Below are experts of layer 8 (counted from 0) of a mixture-of-experts language model. Rows are named router (the router's row for the expert), gate (a neuron's input weights, with its number), up (a neuron's input weights, with its number), down (a neuron's output weights, with its number) and show model dimensions 192-383. Each number is 500 + 25 x the weight over its row's rms, rounded and kept within 0 to 999. Numbers have three digits each.
After each expert's rows: a language model's description of what the expert responds to; "comes before" lists some tokens at least twice as common just after its tokens as in all text. This comes from a sample of Wikipedia text that the model never trained on. Tokens count by the router's weight.

# expert 14
router:476485501518492494529514514498473504481438444514501562519537480489501505509532486541473517488425478476513510510513446483530529477498534493450509463527499526474501505454502541494510461498528473454485529546527524523488464481495509474469459519550521463540519478512481488488534526487510506486503521477451490498511527489468457484471506455475470510521519480464534485500531501527472498512455451476530439504504508485518490525464505487521476500475492542541487489477505509458481506531505532503552516470522506481535518508521498546459512525489483511498512507527496495513470522478494511498
gate3:509542491515523542494504499471522507478521527523539475513506526495522517477477489504452535500503518478517488504514506548521527509528513500502466546474497516493490527488528499522500489486483489504536480515472544516494494499518480485512514478495477497479483491502483494505532456522502503489499502482495469477442531509467488537503500497484462496528509498456436485521514516503517487505480478493547493499473536484470497512483551479475503519468590505532505500508491496518487488474529497498498490508470506440473524500482496513500514471514485513467512507519497470544443487510490480477
up3:495556487481500481504495458455492505503527515496528506518505508472513499480498475535503504483473493516515503508527485473488541518492505443503499482476450471538451514504478463511527457504505521537504450501524553495466462490452514497526532530528493496487538518525492517516525525531501510555500480515496505508506507532508477497491473523523478490499486505456546512555511520499507519482483502456502522501482519484512490489510479543486487485473502512499449490522506476494504504508480526527511489479516499549544516526523493483473504488487477527460496490496525531488490525529475512510
down3:496498505497528485512513503486519498517490489504474518509513489503523509516502481522513491500531533460494494540489510494480525553501477548489488551505529513500437462486480504453516519505493445477462533495541470476513485498566459541510511479486500487463527515528496514480514527506510494521507531495528511517466534528490480525538445516493519487517529504465548471512553522501460532493508512500537500521503513509502516511469565504511544480479445461482523490513500492506500537497525511469469537492531525505472505484448529486524477495489506516490485490524463494447480482481538502501
gate4:491485496557469494510537508518490519487509516525497500487510508489476491538542515519516507508499514475492531492476466526516501516496533479517499446509478470532466532519492481497517509483434454461486487461499526496480457519511498508490527499469489530474590544512454503534460534516486529518514508527485538498542491487489510511494492535531491527518572562482525526479540492532472549518519466484497496497487516517506469509457450524506477489462544493488518521502497546498459493481460491497509461447531441483528477480443537496462483501482496517486509570510432504483443477475495502501
up4:479456504514508483551513514497515521492507481531437522522562466499471497509545487577529498474503512502533540512473450511507546510504509477498524488507468499501437463504519493480489504546561476502496488483514500478521478508483498494445543535500487477519513513498456503527486512494429560505515483478517510446524485488493480504491517506517495524524513509489508515518509481516492506512492479462511516516542512510519454545494465539524532525470516527494493486506535503450460492499427452500549493488537479506562496471478514499467492513465454491468527534531467489511517478481491481494
down4:468557503478502461490504508544514469503462520508523504523515497555522471485503441476487464483513502488507479489507469489451534484517476514526441472466498510485487524487529516516506500522479489486490493518458464474514489469455467497503489506483474511505490478535498480542509493503483542514525477554516482510475487490516468486442475539526510419445477485517502533527504510488484500509523517463516500497494467522500474515515482503518494498502503552539483490546519526479478464513523454503502520523504506482534501455510489531466472449523481518515441515513514512530523527541495473539
Cells in election and sports tables: blanks, dashes, digits, percentages, Votes, Swing, Turnout, n/a, and party gain entries.
comes before: " |", "6", "5", "7", "8", "3"

# expert 2
router:488514459470534526525504482477467505538495487499479507519523496471487479495463528508477499515487509527527498524536526508474509515487484470525516481498512497521510459530519450465448526525532452468498479545470493464509476510527520482501512481526532496486505482457492517501534510539512476523504529500530542559527510502549477504530454496516542505502489492517492465500480521505481544473506509474481499493519491544540520492506557511460505489502486502539503492480486505528515512529507487513492496518531532505498534518519486499493568510504476522500546516526541534520482480469501489492
gate4:519470519507484536501464490484505464492512515524518464543522505484513529505498527545440473514519513471514516515471521484491490491494486509484474531503517505516493540441529486491532479481536473508496487538520505489481503445513473454517486512476484480519447510474534422468497542459517520466538506506466523462456521518479502524463504536481508466494500467464463508506549497504452480523483487516467497456470470505493510494534554493494495457517520498477491517519533551490506506475503524471477509469553541509515567489494507516478508505535515514519531487468501519557526443534458493460
up4:477468495479501490483444537496502485504502516468510456525514493529525551459519495501465470520484527459534553471501500482474514547484469539522499489495458455539503492467481460481543498505518455531493507510546527514508486505536482499514489514459476510503517506491484474489506473492520554497507432475479511472503489493447506561512527517522533442498483503510497472499526504521522542497502442524508483464514521511494531494492489516478528473504530458500496502501537504466484505435537512525534476469507531514497495516497485514487511529533497514519499492461532515500519461498519495509
down4:504478514496489498464489518459505519492503531498531463497513450510513513475503542495510473518498486494544497452505511564504521481521545468465527472497514501483508479525486449500492471504554528477499476506482459511510516507443461480509501527517515475471480527512507522483486539531456498495515477506524528490486497507503519490470459505488544523568505496481517538488501474490519531505496485524500465507487488494508516493514502508483521543486491495500503529475511472517503530509432531505531511463489546487509473494484450521487477477508523545523471498534475518458496502531507458537
gate5:495509459500456518488508484518532490526481475526490529480516464532488499501514515490495484447494488510531522458494491517487504506507468489505521501504488503484542511500499550521475486508550479508527491535481557531538508518495557462494476506508539468522507465523510502515430461507471531493528519530443480502496480524505455498487508502448496511480510475540472522496480512483522477494494518486560542471550526488486508490476472472461506485488457539491455506475519514461494486503513514520473546477523492520493494451493496518517477497535494512503524517505505513508501528489466499475
up5:491521513484527528495433544471516520523490538507488500509443470490499497521497526493511486543535521529520521529516441485469504533448520517536477530523478496519530488541531528495494546479526517512514511476471503469538505560496527508487536504498496503469489481502505499524453523534462493531508498522486504508486443482475504492521507482466500513485505473507509486459500486484537510538472471512536505513493510509526517507459509505497509490490510436479472546505492481520509500489473519499483499499474492484522478496488502520496466508499517503513469542490505493482493539486498511470
down5:479500454489546506519507540499503490450452496501508552481474431525536501541482472459458503448476486486509489438452463487482538487502519504489525502541518460502507515496462538437503508472494495500521538490513513485551476502450489486542485464505500493496482507534502506487473446482506525497485472502522489493494487472490499529517498505479507490482491508509478514495482533512518508500469518448511452546492489522423531522481496511477482505504483522497543445521461498448509493501513518503496567501449464524506465538510537512510472486484490483531478490481498511501474529551507517480
Table header rows and line ends after them, infobox field labels, and linking words in captions: Episode:, Label:, Cash on hand, Single by.
comes before: " |", " the", "|---|---|---|---|---|", "|---|---|---|---|---|---|", "|---|---|---|", "|---|---|---|---|"

# expert 9
router:538500504559542489513504484478497457477539534501535488496488503522543467458464506469501530507482471529484492538493518488485539508473483509516461488483489476509544500492499533523513492508486488515525478507490466516505515506519498518476495511480526476490430490477501473468486529449453517525514513454436492480452492532509512479513492483484498507487529519582463481507493438509528465493500532526453497492521504484463472500471484512473511498512491448490541478466546483464484489516476488494492488473529507470471487463506499485481541458495499499471536512449511497497444511506486487533
gate0:542482510486541539433487500482558496471552522552553522468552525503500522493474500503484517546480454509563498518517543517527481540530536515496530481517431501547482527496509493511499492516465492522486436468494482477476517484547530540541467492477490491495480500515485493492515512501478468469523464479495475481484481491544460506497494533503500517501483473523513482541467501509508482496496494484510536531447498511480491524476529477476506491530487513510542496512505504496445513505517471464499486490495470520467504489499509535517498510512487504485492525485502470493499481520500471504
up0:473490465544478460478482522510485508517482477472493538517477528505490476471517495495487470492502499513485495496502528509503500480496469442524506521523500510481495470474492476511501528458527453502493515521493518531540512523494488454491498504536482509522500471483528535488521505468485479541530497516518507507529514497492565508506496486508467508510525534481519516509509506488506511470515512470503507466547473490496499475524494572509508484500511511479443483484526460512512481496506534535483530484535490509499493496489496508461508490487452466508538502502508506499480533444498492487
down0:480500527574474511493491518468475520525473531512499483466481470520491489461507449481492523496501548492484470517492483509513557482529454527505501465455474524543477431459501482472493507514495500478531471566470470509510499491466458510546510483473488452499494490451504535500507501503480490494513559517519491504508531506496509482501473492512508445487468501511476502536498445524510503460484483560496475519537543485482568485534503514493505486501480480506519518520520521462480513484481506522528506466510468501558534531478493506491483497520467476508491506511542499519457520556481478529
gate1:497509522482517526498523491481498480496500548491512487480492554510497527497512515486501493479507501521495526437499584502464452508546488513518559502515545487504511478526491506510542517515492444478559472457488511499479521481462553480480515511544484488523503507485483496475486465520488506500534477523508494485518500476500531471527540513527498504502452460490547512449509523509513519484511544510509495563486505498527532484483469508483523522529504519512493516498495517467486486489502515490577471532489502506522507498496435473535484499510513465570516473511498487452506502491505526501
up1:510484488522479495515502502521503493457542529509514549503475523488484527479503488508497471520506515507463449528495519516506503509493475495467516517531504520443509454481486505504504498472492451480484483474528493499508472490506501519526499493546487491540510488514527464514499494554499488513468490494500515503489521509544466516479468512487515484512498459505488495494450479510493484499490498455483497523497479471495513562512490486489534504497512564517498492485416478510510548501538481498512498482480493507507464482535541568493512516488494522521474539474482488453519477535509530517
down1:507488530507498501555476454493507505473496509455478522508485461456452465519533475488505540490495480502507525508533518482502530502499510478432558484520535502481527529506482485552488503534483553508498471507497461487482501484494465512508475495507517465491510538509482500503480508515533509503468489500492547564488451498466509493481523500527502482508469466483491510497485486490506507539512531473510491547479456498510494541509512485459507521510484523514501477464506530506515538505514478551488488525482459477496490498470488488508504520492497449504478495444479494547468502455528535496
Prepositions and linking verbs in narrative biography sentences, such as for, to, of, by, after, during, joined, won.
comes before: " the", " a", " his", " he", " her", " an"

# expert 11
router:535509536504489488526491490521516485514532520514532505480461491460441461472538484513462499501517535548497493505460544505449464497494501478524473464445441530522469473458478468503514484516477449536460511491491502528508528498472505481486498487483450533513537501513460519549531498541473473509480486476467486521518520542505509556488509490481509477506486532514525518507544491519518488457509453526443503496527516524455470491443508510498520473473519485532514501510491502537468508540550514463473490475547460480537531549490523534472471520513479494476548506502440517481496447530515504568
gate0:537481537473482491475470487490458495532483512494516527464524509521495472536524507538492461470522522513503442502484519459474443494486466489491497484474516487508486488533494475519533467504482496498501518504535509496500494472491488532507481523509494519450517545496527505536473485452513516463483511527489521523514460502524490497501483486481502512480453510550488509559483497542516450523442518474502489466495547504555448505515510468499460477541497551500490488456488523471503563515526515476482564446500503509488527516479493484448471499513508509495480568506506504472473504499475502513
up0:517530491532490482504471517451482531526493464516489501475510556484478503520473520461521489474480486492494523497481520502487545497518489498482540485512482464508541512479540482505485525532515532489470437519488503499527520482520448483500459502483505507506465463514490525474499507511511494488502484513503486493522479473495555457429482546514511460509525478535533506517469528495547511476501512518485495505462516509501513470550469534458511522502477502485541511496468529491547535507463512527476520500498471490483491502481537484490488510531457530526487483492477540468507474534522511495
down0:501478509480485479539535522519479519475533462475514488532536505479522500524536492514525531486455490457500498468506500515518493472508531508563517464510456475530469492476516493491486501523488477458485508509533447471486514481477504545451524532503517499461521516472540498485481529482529525519520477470466493483510508517537536539558521521496475504489480530504526477473429472529529468458488494492494471542498466499527489471461471471521472491501503501470446545437515445496451463508488482468495503506497541509484480512473528491481506504482474512504538461514511501557460557477483463463
gate1:501480536520529496530498475539517545507503476502529526526489468475540519535517497505488525510497538508531498517500465474501535501525520511475507493540517479484477458480541505503483513561503552486533486482507467455515582506512494477508455503485528482491520500568533499444490499497512512508500507502544502459472515546498529483509473500503506492498496536489506494487481497497469523516517507504512433483519524480468461444517508477521524462496509424495486484492512490487502522517464459521539554548444503479509484501537482495485505496530495471484489498534480502464475515521492517467
up1:524498518563532555572506492523494539476497489511508498508492449510507507537457489494475514477516496508528488487469455492485520465551513501448442467540505538500517455501536500508477520482507522494491473466467498465488534499473475481465482513517459485538535487482488512491468481490482497536498509519511499464490514544486516485538492506487493473514490528497509507446468482519494450477549505504514521497498504519491467466523466391513509514520508458514491486482498498484498485524469553469507540523480496468545499507589508519500498481549505502486488513497489520481535499492505505496
down1:486511496541517463483472476527463488499483496487479502506506477453489492492498515508495481506468504474480486512507491520465483498546491502487503509485554476475497518489481459430501517477550507518481484496447466524473483520509499495506484502496519510504514545524484459495473529491512489539494487554498528442536500533505548480551484492495498524532480496552505541488462473475478463524448498491518506481514509496526492496518527440463510503499471492465539509534518515494493555508452511494524486503539493501506467509516494516464512463516469530469516492480503458458497446472520532526
Occupation nouns after nationality adjectives, like politician, actor, singer, plus list commas, semicolons and and closing an item.
comes before: " and", " in", " of", " for", " which", " with"

# expert 7
router:560515497531531447487518475470493515498481479472520444491472463536497495468474511487506478476486467527521492528476460515475538443507527436470467497503531491453484498473520497497484505482511481540491457522442476527521481529478512449527499521492511533459488515493493496536501504481495543517470466497501449480527463459470494473485500485476515503500509504506518539505454501506504518496499506489448496496461500492502479509523495458499485460464492493459507500522459487532509490545496466492523463522429530447465498504499516505477439448488474487494527461517477509479474518479501489493
gate4:467473489494500479481541489508496503543513460501511569503507509485539509517493522464502528474510479490465492515473513471540516521426510523504513499454529479500506497529469534500513515508476566475461570541487479502501502533491467497495471569507487537501489545495455478500529514503521485501485525478488555509521502501515534487463540558536513529522496484474481483520502491500451481498509528498530443466520490541478531527514509536525469509525487518443492497493488481447509493484514493476456512522502494506478467504541493522537510500481514434495474465445461492504450488473513510501
up4:543498509440465486537498545500499531524491504499497506532463495508492464470501472456504471517517523545558486500534499532486508497541512533460522471503460477519495497519470511495472520530501480453506505480498539490570486479508529521477553467458531525520532496487511488467499489538507519468509524469520549492495515509469491471525516499494454478507521500517515522445484487520490475482484483508444526540494487457537492510474469478482481533467460526501509525520501525465456533488509589494481452517505481502530512499493516550489532490517485488530500563514449484480514510459474524511
down4:516507495512461514473462536493485518505509483519494483537454455497510535476462488500549514487487497497525465467499463532522485566495528501440525473533496533505468523472480478478496535511548500503510534526474491490513491463489503510517464500486529520476544486476530484521502501490497531527482505532530537521479525506521493512530458479516516527495549490463552473489492487516515474507531519459554462491500517488526510487541504524491483502485453497462493516491516514511496516527464504530529489485511502500486508532485548520420501547520525460494485510473520501502481535509500452485
gate5:495463506491498530490481505497475501509523490451489511497509515502550465515508389500473507500508468516481495519500526505532488505504473485496467509517514523489502469509505505487510507504509513482482464494500528494479512506509480501474514508513525482510514521440468549507449472585519495496533503498532471494473496489508495470516502501523487498523517505516491515467487538543491478491470497517476510470511560467502531495450524503520573522448478522494497494526472510503487568520484473514542478488498482532558507498478516512484507505485525510557485471514486490499511486477441490491
up5:531515535390473491493508467498491580494545496504492485496482489498517515491536471486522505533526516514516494504512471481484462472486472498476477450475514483487492503513475496526471542537495533545479508457505473498485517524497560519522550488514495465483496502508472517507487529516463499436520495470511457514531484497491483499497521563568528535498483489476461485506485500505506489497455517476465517487504479507501480520464512464513475502480513520528475505524451507474451540499526494504517521519464506512509499535523477531509481486501488504506500464527478437482464492467464516525
down5:490510523521482463505469510513489508508514469514521499485535501483523504481504527509504454526494503520462516455453563487525500496521506498478555522479526535556493580479509540487465488510467501508471472454546455503462493509477482513507497520490518483504510513510473522551525522536488485536476467478471482458515479528484510489506498491495509505508461522477480456519511493488481518494503467538575534515513496527470500470469496500485462467494499467512479457512490473460567485472521493479507466530500483513499456499497532520518500546532494533520497479468519536504467496471485527524
Pipes between numeric cells in sports and election tables, semicolon-ended scores like 0; QF;, and infobox labels like Runners-up:.
comes before: " ", "\n", " 0", " 1", " —", " 2"

# expert 8
router:503495513488533525474469526494500469495491478497504518504526502519536453499510517533516484487534540501476538517492512508479483564502475512518520521535504516489475439482506520477521518557490493539507471518536517510476504511516515493532505517466515513512505485521469525508453490536454509484548485492509512496475484514507511512521486484516492535518486501487522500507537492523495524496531490548543511494509498494524528478477488506531515507510491502456480452560525504509530539477495520521494473476556493511486542537517483520520492567497480507493473504505502473443479462507527492486
gate3:502502508518474475477511496561499595474503502490523524465486534449536526500501496527527483504509529470505506459528495452548515473474485494502531530505490500483541522468486492487517522497460509566482580494492522480491515550524497581472492498550513494517480507474533483478516444433531501482490510473510499470474519533503494491542504488489516511465478517514482532513478518511494473519512450502447464494535501520501518492465506521500537507528511520504543496465457509507492492505527480492496522489493467506523541522488511485516496515440511437500518472460535479487453504512473472488
up3:513499513484482499539509458450526506515511461514496493536484439532500562512502502464470539497466492570499536475501466502498498519488506525513466517470499498507530508478481488506454502492514510458507505505467495504516530491475485493504493487506445523515513516496487548533470521524499482540491533554509495486533463482484492502465511505534489513513500526477487466439478498465483499458495549476526520517486505498499462480528510491530484480475498492459534523485520500484497505475482482534529473560489535488482487466492523468498556485485523531481496496509497526541527489546513527534
down3:468518496479454514522537445520521504533535496489481442501481525493495522513493542508459525518477464539491563482496472548480494512521506502501489500486515476531509463495520442482453507479518491436498479538529516537518516514504462494493484472546498493500475527508490502490482508528488472464473457537476505487483470473520521506472537482471495504491482501463499503496506487512478491489518529510528497529489507456488542500500522483499484494500504505541527573498487492521490512525465525552488529488524505498488454477504481503506499490497496478549564467481512512533468482491516519529
gate4:542489486478513532493497480486528518482513494498495507477489472501505478523512483528472516512474518482520477520463497503508481482518525485473513495518479452507543481490490533509539494515487509509514501494506500464446493513544475507453502517472521505527529544525514514490505521530467489510488490510496493503513514518519490486515510474558517531476465478456507489507509491496524501465484520480496488479456535485487272518540480485532490503479506546502493519633530528517486496524464530475521489461525524469508501497539489471517517476509547475496520473491530516494478522520539480472
up4:502470470490476528515483504501515494498482478501486541485491483455544429490463524507496489553497503460509497528534463502541515483458567470492496497479508512479540501502516512518486479522476501487510473502520489476500564481487462496476484514494492494521502493531554637486525485491548464480483542465491524500484527524479477456496510472545509494510478502472516492488519512469480511508511509494482460487519512524536475501468483499478516465451532532463497497500523484485506482524465520513508492462527530436531507535521505522449479493533558473507506489481499471550506525494524476460
down4:480523532492508502482512461516517520476523497484498498506488507505502568538495463441517497538508512492505513456501507465500473497469475528537488497548491483511459511487519512471488490480514494519535497482517532482496507517520491531493521499541523507488498483496501469505510520481520515483476517517456464503497464479444470481487486486488487500505545480502495505514507501518506510484558515493484555511518489493501493522480459496472519460514520492495494503480508500497483470506521477486484498553498477489458495486482510521450456554471502498505554479440525490530469512495517505465
Number words and quantifying adjectives after the or a, and the noun that follows: two, three, same, main, other, another, main topic.
comes before: " of", " to", " in", " for", " was", "s."

# expert 10
router:472519514513502462511469498482470485566527462512479486467497535540494505489487532481516492499464465461529470493475528515462453480472518541516516476500470525484501507496530515468529527471488502474518481472480477493489493500511494456519485507505503541494537467471511493502462503487487493532512515509494479498494486463514514505487514514497501523464515507485522523517482522473485511555513514512488447490525493513481511510479502543508487487481466486493476436463544514517530484532505503524459476531500503534497473543521477513497519488514507521488496484505523529459495503443477508558
gate0:553557491464512479497492478539523528501477537497481521436480547512506484505518514513482512538512507491508525529466471470521502469495505521502477532474500484521486514514508524470491494467516531500521513500462461496492515529500492504476506506465486498520522534500492473511507523516517567501484453531493499488498529519506523529506507511526510518467506477482506488534461541461519499479467482487533454534498462494479481558507480484487521506530532509477577518478522497502488496511467459474513499509485507514499482536531467464503476510473469447505471462496518485487513491485522508493
up0:460476521582524536500495517462473486463542489489508486548533443492493514483495445514523515485480468474476479457521544522486520519522547506488499446542518511516515504479516488532488539484464483497512475510549537517488453451501528517521533488507524508466498494512527509528499477502477452503502534489520502493488507498509502483477473474489490484517474542500499529472527490544446516507503535500486483438469557486537514456498532502511502510468469484497424477523485491501492512463483523524500506482501416472498490452471497494520536487537521500499517512485469529546519518511478519487
down0:523464489529482466486497475503521517510534457511493486519493449514450451531492483514513487471500527491505526499505486488480504541481506469427432500491493542494494528545525507502493510500508500553546464542501495468517506530496496511476530475515501464484531508549466500482505488495528525539489487514450471491486498506462502475493479520439498507496518516493514507500493510519488528466507479469524508491546511507499507453520544512511503494494499492465491542525482525474490452512485501495513502482477522467484458477510509505552453577514498511488488497501518530503554490508444478479
gate1:559507464465391524504550479512493531500480475525530504488539515483505496504524452483493545528508534497536461506537462470475518507496487502499538525534475508542492485512481443523509483489502482496491488510497484473496499493473500498488506553499514485524503503466506492524526514489534554521494483507486515542503526521524481465494405472480496483518495484495496461514469475485514459496466480472520525520505456521519529516440530491504508496505525531505467499504483502518494487501523549529514494502506525505483513489452538514507510485487531512475444502495493459512506516496535513492
up1:556486513503497527521506507516497522439550527489516520484516521503515524510489502508507519506464538549533517493516500522434529510521471495466510508502488513548511502480548446521471500499529535471491500471477478489502470504496479500525464520524514500508472495478518490461494511481498497487484476488480527549502530522504484494444467514488529503526498467553497506472502518445538418526455484451516510498562513442520523486459507500504504508520530494489489490501469505503476514521492503480500508512458519514504490495486476533491483493447547527529484567493522525503515533503495453520
down1:523536483536513523485551507547508535465494502522460510497465533496553510529519503526480507499485494539527486492482473463507494506477512459530508481488505534456479471496476516485460494518503495476512490447467519506472508569494468490491498492510489499528526541462449500483500547442487506484535504466493511514503507503488464485479509500446469524487505471525479476459498531463508480496486508483535492519531497482519508530486509517529490486500497469509489493459461528466473488512494474520508463473508469497497432521445480481447476477478496486496475509493508511454516498488493495559
Conjunctions, complementizers and thinking or saying verbs in running prose and quotes: that, because, if, but, said, not sure, think.
comes before: " the", " to", " that", " he", " it", " a"

# expert 6
router:475467488538515478480488455531499527483496500470479497505500461524455539519483513472458506492470483506505520502494505519489472465510469507487475515489525468486529482474497457515480471511532535484505488489512496459451525491509464557502481489502514459444501532502512503501475485489507498537446494521467450503500476543498523489481523556520483485501512463486511483516496499525482500521507501502441500440493496469490471532515483505467486488547457515491534529486521494492501531480497502499473540506562490466480482534508528490464528447501475513488494468475453491522523524547462482473
gate1:477503449474504503486500483547528484502535499503457489502507525495494508484461479552520491466477530492488498486533502524475523466485537499540468516499507463501519519473496510499561496507500449548512469547497507502518522511527484486476511483514528501535518494490497491505486536480534471478465500486490492522509458446493494519462468460489498482486460522479529506545489497495462529516561463503520512509497475497489448480522502513489522535508501552505519505482529509537496473475520495518505532510499476475499508509495489511492517513529477489500482495518456491534487481529458509434
up1:455504535500500467508469504504496501508541523502455497484462491490532502534516522517474494487499519501509490508497505506511523494497546557516506490473510497523527502462473493471481475447467488498455506516507491511503460533483538573508510484488461510509479525481505531500491527512506506481523481498503498476497541518506518498513517511508522470534497466534519486497483477527509462525471480514518459500537519515494531507496446503502474510530504470469490464478465502493518504520490490480573471502479502497506444502529541513492490528474510535508527486481493498439508495461496488539
down1:468443492510531511486511491511472508520498487483503477460487494495447469520513471506577486501541538485496541466505490459508560506497464504521514531530488485490515490508510471506444519513491492477497500510506481510489524487511524498518535475487476511587483541479537546494501536523465496514535538525492508522512503511533513497489542513456509456460489497500478481460483501439491492454500517498515542506517527503471489507498493504461532507487491514517512498498526474485479501494528471489532529509488513498489527502517517480508547514535539489487510536511505541560482509479517513475
gate2:545508495521493517476497505527531528562482463487503503497540470487498548489487483515482461486550538483456494478464497477496509492503527490539478510489487489503471514481488477501469510568521503494517481520489532477492472505525475475498499559548476485481523530513513503464519486501478514493497481494481506513523491459544525494480502464513497515478469518488527517527496444475503477487510422515522552490508480474518520470516531530506490460494475529495527518501494476457464519503545484473490509485485458474465510516531500499495516544476523472482505501445523493535495439501515514507
up2:539505488518518539467524515495528510544499465455489487493566482502513543499487493469511448520489491493484524495483476475500503460464474506505479509501488483498503506523498503526493508571521523483526490555501508515529520482544496522520489526525488509527507510469516478474556498505479551479495449473510523509504499481514540470487526505531510551491478541451489464495498441504520490518486431504482539488517509522494511501472515523489538496469477473516524535529483502518454513462435496498486506482564489528461486495507496474520557487479537478459490501460550507493518446489499529484
down2:527498481470497501512500526499482497477467509482465529474504505515471528457510487507454456498527456494468527537506477468493504507492527479571521465478488545483469464473497495542510495510519512467483520514545511503487523511479486487507495455504492532512529530520477541544517487558475501491508490488485502468488529474509502522492504507525459528473516496539503493519490490528492484514528472500491443494466487498487494484500505445524483491557492464496498500465478527506458542518481502513466504465524516498478502535482517530520451562513531482483459529511494499498497472461490516485
Words inside proper names of venues, teams, companies and institutions, plus "in" before a city: Stadium, Racing, FC, Airport, University in Tallahassee.
comes before: " |", ";", " School", " New", " State", "',"

# expert 4
router:530529555486490504484433526486472483506535534467474507536487504517497525491461513480476529508562487496486512472484501489458526475508517500501498500483515493517499511511471483519479462511499501488493511495464488492487509483496473549530516509493500515495469506497530506511478544504529490481480514501550510502497503508548542514453526487528540512472498526490552530459424532496507495499510491496518514517507471465527497492479484510486473519519470487493493497484423514495514523480478502518469465480441496498492476474488492504511462570465491518489518520535473549512512540501527510540
gate3:466490488491538492504524468495513488488516493564474449511481442529501495492534520526508475505502515545539489463488482494513481488517473490503494496527509504484468500509512529483498501538530464469517527505535503463481523503513515489509525504517511538546521508539540500546486532459503545567505503525497514526484498472512465490499511523476481517558480493502514500467491540495500522508521532396493536561518494528467517526520497511528502496468503440514494483519512496465506493511552483509513494580502485491488496448507505481499498501497508499529483495513491445520479529442521506468
up3:525493495486501463486492514487513484496550528465479552517526535519472460502502505496505495489482503531515462497495490518500538493488535513468524526507476532513547525475424485476493499475475507542473514510490496471541493532465472514501466480465504486454502497494501516489522454417483483488478460505503479486528508491484473532522511470549544465490525483515464484524496499508476498517517509508475504475469483556499527473465535495536473493474531498516486484517498464501525510524538501527484466467505474477499518493423510448525489504535531525473513470504517509510518488546483499519
down3:510511437496496453472527502531501561506486496513472450517484446449482467498529527513472568491430485493550503527477518478524529486489513493488531465492485497533454493467509514502441481491469568483500488434479496541532539539500472529541530488448534502527550513471511524472470483523483479499526481502474498494489511486473510510520481497487522494515472472488481493484486459497491496461470493518461504494470507500505472529522526497536528488526491522511502532561577523544493498489483509515505483508461525504520519484485492496558472485461504448550481484532466525525542509502484489476
gate4:488511505508515537473502516496502475517504525510508465504479515486506478505542511489525533509502493534502488514476479539493516463463493515524498554558527492493488511502572490480473518555496517505503506472499466489513563460517523514502537511489484456511505489471526531490456487522504472491536528527518488534500509522480485456490485487498537493440473485505463510487504522485483530457501527496476518489490455483511510531508558531499514494508515494516471511514502511529457484506451508516508530539500520498511515476495474478497494507501516491568438543503510499501487516475492479505
up4:499504509517492472463495492499515547523488522539494528499489503464497512518474456514493467515506517477479494484521509540475487514473501488478523536504451467473500494544503533516547489438513485502516514535482543521484462545504497499511521480535530532502492508486433484507514489470504521489494524465508505485525487431531490553488536522514471554573505505479540507514502493528483464551505482480521470536526547456508502464490443500500467487512500514485505481466495476478510520499558480499513529465490509481506490500533502519497514495475497469465496475506446510453498485535488520509
down4:478492498500494464471517492514465523546477519501498475474498466501468491518487557507539507468476508508525486500507487489509527472511503459500520510519574504487478520502528495502493514471472537501469476511524477523496508471536519514525468493530521438534538483519501576490501494529513482507477491490527508520483530524480469546511497480535558534494494504512445451506474450526439526521511521552497482520508453453502481552488513540471488517488537491506525491543506492482508489482486516517506504496517544515492472506511437543486497506498508520502468542464488488510482513475511477503
Line breaks ending sentences, headings, or list items, especially before new paragraphs or numbered and dashed list entries.
comes before: "-", "\n", "|", "The", "In", "=="

# expert 13
router:521500484482490498528488467477510540477509511533562475507480481446498472511553487469476484523492495531487523459536517492525495526497499496480496495479491498501489466532505458490512538447501486454511461499472517562481501459448490518524551524518537527506503526508477543511504472521520515488449474518494494515494500490486478484523534517513529474523463467510474516493503457473501509523488531459466514520462496495526500514514501469514521497496521535520475500568524508484500512499540524467537498515462514563512517507494547511504452517482504518555503513504481474478503450558511565493
gate0:497507503500502517518553510481477474538502520511541514501474513460538487496512459517470499521488522542458454532477514517529525523489507494512525513526453478506497538502481535486533490507541444518495475474510513509482504500497467506503498480486536491495518546451476467508530518504482517527523488506496468541493530509473489510478501512529511470503494511515521507519483463504479476487509499489498568519547496536452511494518513469447503475505477534506524475471481526472525485531526465497438509502508519474504473500496500510499501495544504507467462510505483515452500474478483538496
up0:527479506466498496477537505527529486485486517479485516494484486509493540542513520488494507463516532514522521499508520473486493513460464500536423555500496486527477503525496505487502473519446489496516500451484479504513501484503494555533512525499485522508498465480531454517510497508481519463527501487503500491509497482477508543551494531485559506538502527491495524481517488478463462497517504494511472488511512489532468544499521504457395466506473468512523487476481517580501456488504492531482496519512504472532515532513472474516513515475529495488493459539460473489505526469464582518
down0:515471537495511493476452492488503522521489513520492547486544518483497460489467497475480502502527535517496515526473465463489445503493523520495458498514557496528477469504482474526486491493480480498521489485531529468521497473495495498502499512464440496499512496515444520502517506526504511515512515511470519500486489497479500512499515504504462508565498473539528490516546519534509511498523466513515476535506492481436544513540478536515510530532487493510493469497487544493507550475483508487460539478495518484518522540518513497523492533475487540458473462488539511506487485547517507475
gate1:569474518498479492509494462513497551499532461455465478504497507504504543532536474497512523498477483508410495495550516463494480458490486514470488521503540549511491555496504521454502482489474458514526551480505530547516480493512451531525484491523450467498457492470519501482489466474523524496513504509526500494500520465493532491498480523503492560477495524508495525572479498497498488481533504490438485524470549521509550524510485481534516489528509514463492541462502489504459509518477496486474500510477490509549501530480513484466498484491547467481478450483497529544483485516496472511
up1:508492548502453541502511499532499547494480508492485486459433450473494541517488500469518502480482496458463512489532533504449535487495505473499478484480479527461505482486518482431517522515508502483531487560493529529477516469515456484518529476517498507496461508473526518469457491521463514499496509487510478532503402467505563493485523538463505474450514501474524520489447515512503524491541488502511460506498496453537525510504526530534549518541496470509499507494546485534459502528498493520521464486466509543506512501494548467486514523473543468508452462503469506555519500491436522512
down1:440545474467501501532534547483532473504527445483479542442452481507503502519516486508518522454487479494529489539469468497495509484545480495467538482494493504534500511526488509489479443533523475530494494500512527523490512504500468486500439461547502482465491468515525534469476534488513545459541499505508481519485505445509504521533503511490524530496511501497484516501500491533490464500503505493518454447482478527499490476494547489516478445484515468512469504491495560485501523493434493487528462497520538504505514518485514475480544441525482493529482505486481488544454494519501468474
Line breaks, field labels and values in infoboxes and taxonomy boxes, such as Kingdom:, Animalia, coordinates ″W, postal codes, Right-handed.
comes before: "\n", "-", ":", " /", " by", "="